From a checkpoint of a small mixture-of-experts model trained on Wikipedia.
Size: 9 layers, 56M parameters.
Training: a variant of Adam for the experts, 4710 steps.
Below are experts of layer 3 (counted from 0) of a mixture-of-experts language model. Rows are named router (the router's row for the expert), gate (a neuron's input weights, with its number), up (a neuron's input weights, with its number), down (a neuron's output weights, with its number) and show model dimensions 0-111. Each number is 500 + 40 x the weight over its row's rms, rounded and kept within 0 to 999. Numbers have three digits each.
After each expert's rows: "comes after" lists some tokens at least twice as common just before its tokens as in all text. This comes from a sample of Wikipedia text that the model never trained on. Tokens count by the router's weight.

# expert 55
router:518506507470496490409522444529472478524461551521507508484483526487469537554463466485471453511473510510527523461481479501474426516535518532489491456566514477462499468540505433534460451451475476595480540504522478472590496466570505469495489521550487489468548524498476484492454508517453508462503483535529469471513533534454507436527534474437
gate6:504488541505571482535528441522520502525494498537483501553389501499438552514519489469460490465451486511471569491537549557512443531525531501500601564466527523488468438485498549497488550527491530558476416481442540487476525474435453500447501511509462556497467474482447420540498491461520494501534544516439504518548522469481470447403596532528
up6:515568489475457470468406465496526530541494539495530460496525537487541493447457455470554519524477444442519462514507465486469596565459516466534418454462549492566532501568421490487549543482495521505534497474479482488480468547442525554488525523449545487546494527529557577485463544516500531505502447501504467468443478525541522491575468460509
down6:434467536497485484465523462537472501510446493457477488504568521618481527507484562453456427440505489474550559542488538510529581470524480564499502438534493510456542512496497495457495583560486483474454527525547519463569510486549477467453465437498488454467610503508456502465459532511442486547496446520537465551535482472481488566527567520431
comes after: "\n", "\n\n", "is ", "born ", "was ", ") "

# expert 27
router:548519506501461545452466419539464480518486617529523449520447475527478540550514440511469508512444499534469522456492446500537418420543500509534443511541511476450495537431527518542523531484479534505478499440521497493556454547584498549472490561578545491513510494542476414464478464447459542513548486541505434489572575523504460468542452454529
gate0:478547476542539508503562481515480542482487459573469533474479490490437519518491496512487532481496507462590460484526532565514454445509451443474488549537481496485524457401494442573460455470474483570503501517515507505444526516555444527464527478484516496507522548544607502500451523431495537527463509544512492450470510552522509556463473472488
up0:497528416514482517492511518469525515517513528459572467475498536524505494506474503476507592546501439554435548584452477461488461558473538536492520525535483489530480486528517470458483496519549513492490446464470465501529516518462547552497486475524581544536566546478558530436542464505462519553534453486447443484517444512535478391525575557501
down0:503567499530481569487543524537526544454496519505479457393518536499509538486507503465441526478512554536599557581499530516427528498527511532468510499491442457473487576467531453549459462485460488512533494541450451457498480461487519452424471444433504494490481548467574567460540481490505487569502493430544517479495478585569518489493481536432
comes after: ", ", "; ", "that ", "but ", "as ", "where "

# expert 24
router:481505495462464513463540435528457492465512597515513512477454472464498508603521472477555520463390521535547557466498470454483468499489471516542524461509467443477490526501540440505483539468474531568447504491503476474517481482539466439497577533542557580514594513552510443488490483477510545535488487545576505495590535559438525463512532485465
gate0:433546523492481486442499488545455510532508609503517508476463482481524465525474536493448508550483501520507527472497511445520468489531468454458546560524480488473533388386511395509483510456479439508597535506512591450491510401448505538517481483465499534495508480469569430502547467419472521558533416484521618410519523516513466449508422473498
up0:513517507501469429508545520483507522483576452493534551508526525543546461522493466541569503473470536434488462517484483407418529520563468539483537581454466510476514481521486493507481492544584482528561491595471502459601515535377493496569518459476484528473492540455492520514473474468536525490529462538513547579563471473516506485581488426534
down0:549440489455584429484506524529495508520539471498530510503525479521460526468490513582566410408454500474466449577461503427440515508488544479436491548536517518500434521461527507520488469537525555562509486537453507534573537517456405527520507473453485532501476558529458506502548481507482538471536489453568540562536539457500478542518511518549
comes after: ", ", ") ", ". ", "), ", "; ", "and "

# expert 3
router:500560446500507498478478473544440458531485587540477456450490461448483497597499450535497478487517572509572545473440500485470462509471560498574532508518485411484486473484511449498472508503478540520436546543521466506570514546576502460479484560545544518462471491516562477500466511518542495551500525565533521490580559539382402461503477466440
gate6:468553391509437575472542498524544502550475487545503496473459474458476491527534506500513485536539591504406485497567555494568431554508452482551495426537585486548537475486526506570446508453496485538493510506486519528460424563566482495456490507497451487553522481552529517531542473503554493515529537507559569528481583480537471567519425467555
up6:502447514460571498492478496500502437456500436439452481577467465483492478480472516477404508434513469476552518506408515440508552417470515463486565520516446480455474505489444537525555537511514543558492516459447482486473490479493504453508542442575566457461546496461533506480447530527454501447460495567456518464500425540463496440431577522518
down6:570385554500499453451503495442529462433468511517471503560419570460494520453563511468476532463504525580592542450521532461488512553483506482569511525511543567490510541563465527493562547524484561509475521495481543502429409487462490525531540455558470484491466572478512538480574450471499457503458518489482523474538435458466511449462544564481
comes after: "\n", "| ", "\n\n", "- ", " ", ". "

# expert 50
router:457532463482558528430581552488519476530532521518450447527469432523491541523541451546533519513427533499542544548511465499484426451480538539525559474481456436444461550470524492516471522436485557601456448456451495525477550485470493432429467509522508532504526515481544435542477449419534502536503475580558476481544563534500440464449469500513
gate0:455439457477472465496501465528545427510493484566415463449553487513487555534540456502474511498528435542519430480508511485541460467517527468513558475449514517492472537484511477574472451536509514422515520446540567466484487538444497406448517456505527499483455476497465483571446415488520492461476453537505431412514537479515409475480537516494
up0:489509513497498454507548497538533490527462516555442571478517468542481503499542388485427598522564479598466425491521495483578498538477465454512535483507543522530490477426527488503501528468537464458486467450520551537466515523422456475486532436445490558515470487442528468477471500513520544482478459605533468470474582417562522523427555512523
down0:497532499496465529494497502483483478496556561461536595474519456532544462441477565541487538524493565479454459485470529470522499480513525565622482433581440505521569483521532532520571487480563489579510469535480522575568444602536468521498524524473528523552477563478521504494537521403513474515499556469487521500536533511542473511490479469463
comes after: "S", "T", "B", "F", "H", "W"

# expert 15
router:477488483471457496448511459516561512518522568543506447518498442442449510517506459498488542488420472547516502536495492463444440467527540431483481426529460443438471534487503444474468490463511506528483535464544480511486441522521498467489555535502516482445584497557511418488547454538463476522532415494531465469551593512377465553476517492528
gate0:470459535426481512446542395496491461466488515580559513528533455592447459551476512508514535479439466462471507498475522455483517498586542452511466530448489512482440486427390538515468493413473460509563546501495487509457520446425582477471519545474520489495474523434572510529563484474463507534491440491412497474543511489390528518471419490529
up0:546464579559522502553451554536453548485538436504456450482479544489542460512461514570506477388582495525514513499521465542475507506428379492532466515500538500462521453523451461533569492507519531508513533493466463547571481541495441541538504463529527463544564429522470530537471497477547513434510533489561446523505484493509509429507502530536
down0:477521498505487464486520574547541462490544507506465584503509496521557452463483478487498458525520492536458516481387525482458474421531570485415552511473438528491475442529487487473430520495499533486536457445496540549482469493513496459484516608521505431431532469480485494461541499507426475565516506474533580433608461510560523536537385462514
comes after: "\n", "of ", "was ", " ", "Candidate ", "elected "